config.yaml
router_score: "softmax"
lr_router: 0.00139
norm_place: "pre"
positions: "rope"
rope_base: 500000.0
tie_embeddings: false
init_std_o: 0.0
lr: 0.00721
grad_clip: 2.0
schedule: "wsd"
seq_len: 512
Below are experts of layer 3 (counted from 0) of a mixture-of-experts language model. Rows are named router (the router's row for the expert) and show model dimensions 0-127. Each number is 128 + 32 x the weight over its row's rms, rounded and kept within 0 to 255.
After each expert's rows: "comes after" lists some tokens at least twice as common just before its tokens as in all text. This comes from a sample of Wikipedia text that the model never trained on. Tokens count by the router's weight.

# expert 33
router [ 95 166  83  74 130 114 104 102 103 120 121 151  94 156 164 154 113  94 160 162 159 121  92 112 168 158 124 111 113 162 146 153 150 137 152  85 153 106 156 153 102 136 108 179 159  96  94 152 156 148 104 152  94 158 145 163 147 104 109  98 146 154  95  98 106 146 154 115 114 120 106 148 125 132 105 168 101 147 137 151 106 110 169  96 141  99 175 169 161 153 113 152  92 109 253 255  95 157 117 157 150 116 101 141 136 142 142 157  98  62 163 108 123 151 157  98 146 114  82 149 114 156 114 109 195 148  97 197]
comes after: "|", ",", " in", " January", " October", " June"

# expert 74
router [ 91 150  94  88 157 115 109 105 118  90 104 142 100 137 153 148  93 150 154 121 141  64 108 112 131 172 164  74 108 138 163 158 157 169 162  95 148 118 138 166 122 138 107 158 155 120 120 153 143 144  96 166  87 145 119 136 135 132  99  92 145 139 115 104  98 148 156 104  93 103  81 178  24 150 104 156 105 165 156 156 101 101 139 123 165 108 113 158 143 151 130 162 110 104  13 151 106 145 107 161 166  81  84 138 166 138 175 156 129  93 154  99  99 144 138  75 143 111 120 142 106 158 113 108  67 165 105  18]
comes after: " of", " in", " on", " as", " to", " for"

# expert 115
router [ 89 170 108  97 149  98 106 112 119 102  97 170 102 146 155 156 105 110 177 135 145   0 102  94 147 147 115 110 108 149 144 154 174 154 162  88 150  95 167 137 175 141  93 167 142  95  99 161 147 151 100 153 112 154 126 153 136 120  95  99 150 163  92 111 125 164 133 101 108  87 103 148 103 174 109 160 113 178 154 159 104 117 148 109 149  94 122 137 155 166 102 155  95 112 177  71 102 160  98 164 158 112  82 158 161 158 162 161 104 138 164 101  99 156 153  78 147  98 106 160  87 149  92  98 147 161 114 181]
comes after: " ", "19", "20", "–", " who", " D"

# expert 65
router [106 156 114 117 136  99  99 111 115 107 116 136 122 130 164 166 106 131 142 152 141 255  92 122 147 143 220 103 112 151 147 132 156 159 144  85 143 125 148 144 148 131 116 161 138  97 127 140 145 142 108 151 104 143 133 148 123 114 109 112 139 132 107 112 106 145 154 107 123 117  99 148 147 165 116 144 112 150 146 150 115 113 145 105 151 112 115 148 141 150 124 152 105 123 127 249 111 149 107 132 147 114 111 134 134 141 148 147 109   0 155 113 118 145 139  97 150 110 117 141 128 140 100 105  68 146 119  58]
comes after: " of", "0", " in", " for", " to", " on"

# expert 25
router [ 99 158 114  88 157 107 121  98 101 109 116 132 103 148 152 169  99 112 164 150 152 156 100  95 148 153  90 109 107 154 153 148 157 163 154 102 157 113 159 143 186 149  89 153 156 108 125 158 146 157 109 145  94 150 123 164 129 103  87  89 137 149 104  98 102 154 147  94 107 124  95 147 255 163 114 157  95 166 148 168 101  94 144 103 186 106 157 146 156 165 110 167  97 118   0 151  97 149 107 153 160 107 109 144 143 147 149 151 101  59 161 120 118 152 139  95 146 104 104 160 119 146  98 103 142 158 102 102]
comes after: " of", " in", " is", " as", " at", " for"

# expert 37
router [117 150 108 115 140 102 110 116 112 117 128 141 115 145 146 144 116 121 149 145 142 255 113 108 150 145 219 101 118 148 140 129 140 159 152 101 146 117 144 143 152 143 113 136 141 107 120 155 142 146 118 150 111 144 133 155 127 134 114 108 132 153 108 113 120 141 143 108 117 110 116 143 220 136 110 140 115 132 141 147 120 114 141 125 171 121 121 137 152 145 109 142 108 122 193 250 108 148 119 144 135 114 104 141 142 140 148 145  98  20 135 106 108 133 136  99 158 125 104 146 105 130 111 114  62 139 110   0]
comes after: "\n", "0", ")\n", "1", "2", "3"

# expert 28
router [ 98 154  96 109 133 115 105 117 100 108 111 155 100 143 147 150 114 115 146 134 155   0 109 113 137 144   0 109 109 138 150 141 148 147 136 102 138 121 152 153 152 147 102 143 146 106 106 145 140 157 119 153 111 156 145 152 141 104 111 118 159 142 110  98 103 149 154 105 122 114 105 156  20 150 102 149 113 152 159 149 110 109 145 117  64 101 127 159 138 155 117 148 125 114 201  33 113 139 111 141 141 114 104 155 140 144 155 144 113 193 133  98 113 144 147 119 150 106 108 149 108 134 124 108 135 143  97 195]
comes after: ",", " the", " United", " U", "00", " a"

# expert 50
router [113 159  96 109 147 108  94 109 103 125 113 156 104 152 144 165 102 120 164 163 146 104 104 106 148 153 177 109 113 141 144 143 152 169 154 106 151 111 160 147 135 152 124 154 152 102 102 152 155 140 106 149 115 165 135 149 135 103 110 103 152 144 112  94 102 159 157 100 112 118 102 156  20 150 107 151 102 149 151 149 110 102 154 115 201  94 169 158 147 164 103 140 103 105   0  58 116 156  87 158 157 100  98 155 133 148 165 164 105 185 136 108 103 139 134  86 154 107 116 143 108 142  81  88 200 156 112 189]
comes after: " ", ".", ".\n\n", "-", " a", " \""

# expert 38
router [ 96 152 111 103 157  97 108  87  97 119 109 150 112 144 156 153 103 112 167 133 148 188  98  87 152 158  47 125 128 154 160 126 163 159 158  88 156 127 158 154 152 161  99 140 150 109  78 161 160 148  83 153 107 145 111 152 118 111 112  97 144 156 103 102 107 163 161 100 101 107 108 138 188 142  92 155  96 157 140 153 111  99 137  90 177 104 157 159 129 163 100 157 101  95  54   0 112 161  99 150 160 107 116 138 157 151 158 152 109 171 137 104 104 149 146 114 145 101  88 155 100 151 103 111 203 154 102 204]
comes after: ".", " (", " \"", " and", ":", " The"

# expert 98
router [113 162  98 103 168 104  97  91 119 102 112 150 117 161 152 141 101 127 160 164 145 128  96  92 149 160  71  94 106 149 147 161 141 156 153  99 149 108 153 154 131 161 109 157 149 101 106 159 169 159 104 158 115 146 124 153 139 101  87  90 148 143 109 108 111 161 152 105 113 113 105 179   0 152 105 140 109 170 155 148 107  86 150 110  85  94 132 164 141 146 116 161  78 104  28  33 107 138  91 139 146 102 107 155 173 147 149 140 111 173 163 108 107 158 143  98 145 114 112 151 116 154 107 109 146 154 125  84]
comes after: ".", " a", " and", "-", " to", " in"

# expert 35
router [ 87 161  90 115 152 107 110 105 113 115 108 168 101 169 149 146  90 105 148 136 157 152 110 119 154 133   0 133 114 164 146 148 149 159 176  79 144  88 137 161 137 149 106 147 152 111 114 139 153 158 109 152 116 146 119 143 126 121  83 110 166 159 117  94  94 131 141  96 110 100 102 150  70 147  94 169  92 149 160 158 103 100 159 118 162 109 132 177 134 152 105 150 105 111 212 101 107 150 112 144 132 100  97 135 125 142 162 171 121 210 164 104 112 140 167  96 157 100 104 157 108 161  99 112 189 171  97 156]
comes after: " the", " a", " and", "'s", " for", " High"

# expert 51
router [106 144  89 108 166 113 101 123 110 113 111 147  94 151 133 144  94 110 135 152 135   0 114 113 152 151  36 106 103 136 160 158 162 142 129 108 155  96 149 156 102 150 107 149 157  98  99 146 150 163 104 156 112 148 142 143 155  97 113 111 145 137 113 115 111 154 141  96 102  98  90 145   0 148  99 145 101 146 167 158 112 112 153 123  97 100 117 159 146 142 103 127 135 109 208  43 110 146 115 152 152 112 114 151 158 135 156 147 102 186 142 111 112 150 152  95 147 101 106 158 114 147  93 107 129 138 102 160]
comes after: " was", "==", " the", " a", " and", " were"

# expert 2
router [101 152  86 114 152 113 113  94  94 112 117 160 109 142 158 163 113 108 133 149 148 213 108 110 159 133 232  77 106 154 144 139 160 163 149 104 145 108 159 134 152 143 102 162 147  92 116 154 162 157 118 138 101 144 181 144 102 106  96 129 136 156  99 111 111 153 145  99 108 119 110 153 151 154  99 151 106 161 150 143  97 115 154  97 130 109 125 143 146 147 108 151 113 112 255 215 108 148 117 144 152  97  84 147 131 135 136 144 114  54 143 101 116 130 160 108 155 106  95 160 104 147  95 100  43 153 110  99]
comes after: "0", ")", "1", "2", "3", "4"

# expert 125
router [111 157 103  99 136  92 107  94 113 101  97 141 100 154 153 157 100  89 154 160 157 167  91 103 169 154 200 137 105 154 158 142 157 164 156 104 174  85 160 159 110 146  91 154 158  88  95 151 164 153  95 162 107 155 163 144 147 101  92  88 143 169 108 114 110 144 158 100 119  99 116 151  75 164  80 166 108 149 175 148 111  89 163  93 196 118 134 157 157 170 117 154 110 107 168  49 106 150 101 166 154 102 107 157 157 155 148 154 100 165 145 118 127 167 168 132 146  89 104 166  98 156  95  88 224 151 105 185]
comes after: " the", " a", "-", " The", " New", "'s"

# expert 7
router [105 153 110 101 137 102 103 116 109 101 117 140 111 142 148 141 112 114 156 145 153 226 112 113 153 145 154 136 103 144 155 128 135 143 141  95 136 120 150 139 125 133 125 157 139 125 114 127 151 138 105 145 111 142 106 143 140 114 116 114 136 139 101 113 125 143 165 111 114 107 101 139 189 137 117 156 110 140 149 152 110 103 145 112 159 114 124 159 145 148 114 148 107 115 245 255 110 145 119 140 133 118 102 144 141 145 154 148  99   0 146 114 117 143 146 115 153 107 102 145 111 141 107 118 214 141 111 145]
comes after: " |", "|", ";", ",", ":", " /"

# expert 44
router [119 162 101 137 124 135 100 144  95  94 115 120 123 146 142 150 113  29 141 120 128  77 138 133 146 114 122 156  93 121 186 117 126 111 120  49 121 133 123  96  17 133 129 146 108 126  52 120 141 136 115 163 121 119 150 158 186 137 145 142 101 153 141 147 163 133 127 144 144  97 124 143  78 125 111 202 112 198 117 140  94 143 127 155 194 149 157 124 105 120 123 117 109 155  57  69 129 122 156 121 114 128 136 174 140 113 224  97 108  60 101 143 100 121 154 147 190 136 111 164 140 107 109 136  55 141 136  91]
comes after: " ", "20", "19", "–", ".", " ("

# expert 14
router [ 95 158 114 114 137  92  95  97  91 129  97 162 105 156 147 168 111  92 146 144 165 151  93  85 158 134  54 132 101 151 159 155 161 166 178  93 157  95 148 129 152 155  98 163 153 101  97 175 145 162  90 155 102 156 126 151 142 114  93 112 148 152  97  92 108 149 141 112  86  99 106 144 167 144 123 177  88 172 146 162 103 103 170  96 132  93 161 165 163 153  98 145  92 108 132 135 101 149 102 133 147 106 114 144 163 152 157 147  90 225 162  94  99 142 137  91 165 107  97 161 102 147 109  86 254 143  96  82]
comes after: " the", " a", "19", " his", " to", " The"

# expert 53
router [114 157 119 112 141 114 121 121 111 110 112 143 105 148 141 155 117 112 137 140 141 255 115 117 149 147 190 100 110 146 143 135 142 146 133 108 134 118 150 144 141 144 119 148 134 105 110 141 146 152 120 147 106 132 147 144 135 120 110 114 130 133 104 117 116 149 147 117 107 110 105 146 204 150 120 146 113 155 148 148 116 102 139 102 173 109 147 149 140 148 109 142 115 114 242 255 105 148 112 137 140 118 108 142 134 146 142 141 106   9 142 110 112 143 137 107 141 107 107 140 119 153 121  97  27 152 107 102]
comes after: " |\n", ")", "0", "1", "\"", "2"

# expert 31
router [ 81 162  94  79 136 106  99  95 117 108 108 158  87 143 158 164 114  93 143 163 152  61  97 100 150 163  68 138 106 157 166 149 151 161 158 118 155 100 156 165 114 148  88 162 146 111  98 161 176 165 102 173 102 151 147 175 153 110 105  95 137 138  99  90  92 147 148  99 116  96 108 155 107 169  86 143 103 144 156 155 104 111 153 122 114  96 146 181 131 180 100 156 107  95 219 125 105 169  94 169 147 100 120 152 168 154 158 164  90 163 160 105 100 148 147 115 170 101  85 165  89 120  96 106 227 159  92 136]
comes after: " the", " United", "19", " The", " was", " his"

# expert 21
router [112 146 113 111 139 118 110 113 115 124 112 142 104 144 152 153 103 111 151 134 146 255  93 105 147 137  91 110 120 138 147 146 149 147 144 115 140 120 135 141 141 136 123 159 158 107 117 144 150 139 109 144 103 147 116 142 127 111 111 117 146 146 102 106 114 146 145 118 113 115 106 150 167 152 109 145 118 135 138 141 105 123 147 115 185 117 126 134 144 141 114 151  97 120 227 255 111 149 119 138 149 116 106 139 145 150 145 139 105   8 136 115 114 150 141  93 145 104 111 144 107 137 108 111  13 148 112  36]
comes after: "\n", "0", "1", "2", "3", "9"

# expert 123
router [ 89 142 109 112 131 104 116 110  77 159 103 148 113 170 156 160 106 107 154 155 143  79 112 105 162 163 152 126  87 152 153 145 153 172 169  98 159 110 144 167 144 154  91 163 146  96 118 156 145 144 102 154 110 152 154 148 108 110  99  89 126 167 118 100 100 152 125  97 109  91 101 151 106 159  83 153  95 131 160 161 100  93 167 128 174 111 159 198 144 156 118 141 110 107 255  38  83 153 116 150 154 109 105 172 167 145 163 145 102  86 153 112 109 158 160 119 172 107 122 129 107 145  87 116 187 159  85 128]
comes after: " the", " a", " his", "'s", " this", " The"

# expert 56
router [ 99 162 111 102 152 117 112  99 129 103 115 147 103 146 148 158 109 114 146 135 149  46 105 115 137 150 255 118  99 150 147 139 157 155 135  95 144 111 164 162 150 144 118 152 149 112 113 146 153 148 112 147  96 131 132 145 121 101 114 111 147 153 114 114 106 139 134  98 113 110 109 142  77 141 110 152 105 146 156 150 103 100 147 122  88 101 149 140 131 144 101 140 136 119   7  94 105 162 108 150 151 103 108 143 130 145 164 151 105 147 151  92 115 152 138 106 138 104  99 141 115 138 110 114 138 148  98 146]
comes after: ".", " of", " in", " at", " with", " from"

# expert 47
router [103 156 115 101 138 102  97 121 107 121 111 144 119 132 159 150 119 116 145 133 156 195 106 118 152 137 109 159 124 143 152 127 142 139 133  99 125 133 144 138 134 133 119 154 142 123 104 132 143 136 112 146 105 149 130 152 144 124 114 114 130 137 103 103 111 135 162 122 123 115  94 146 157 138 125 147 107 132 136 148 111 120 143 116 203 118 175 165 149 145 108 148 104 133 188 255 119 145 121 136 128 127 120 123 136 139 139 145 112   0 142 108 116 133 126 106 147 115 100 137 112 122 116 123 173 141 117   0]
comes after: " |", "|", ";", ",", ":", " -"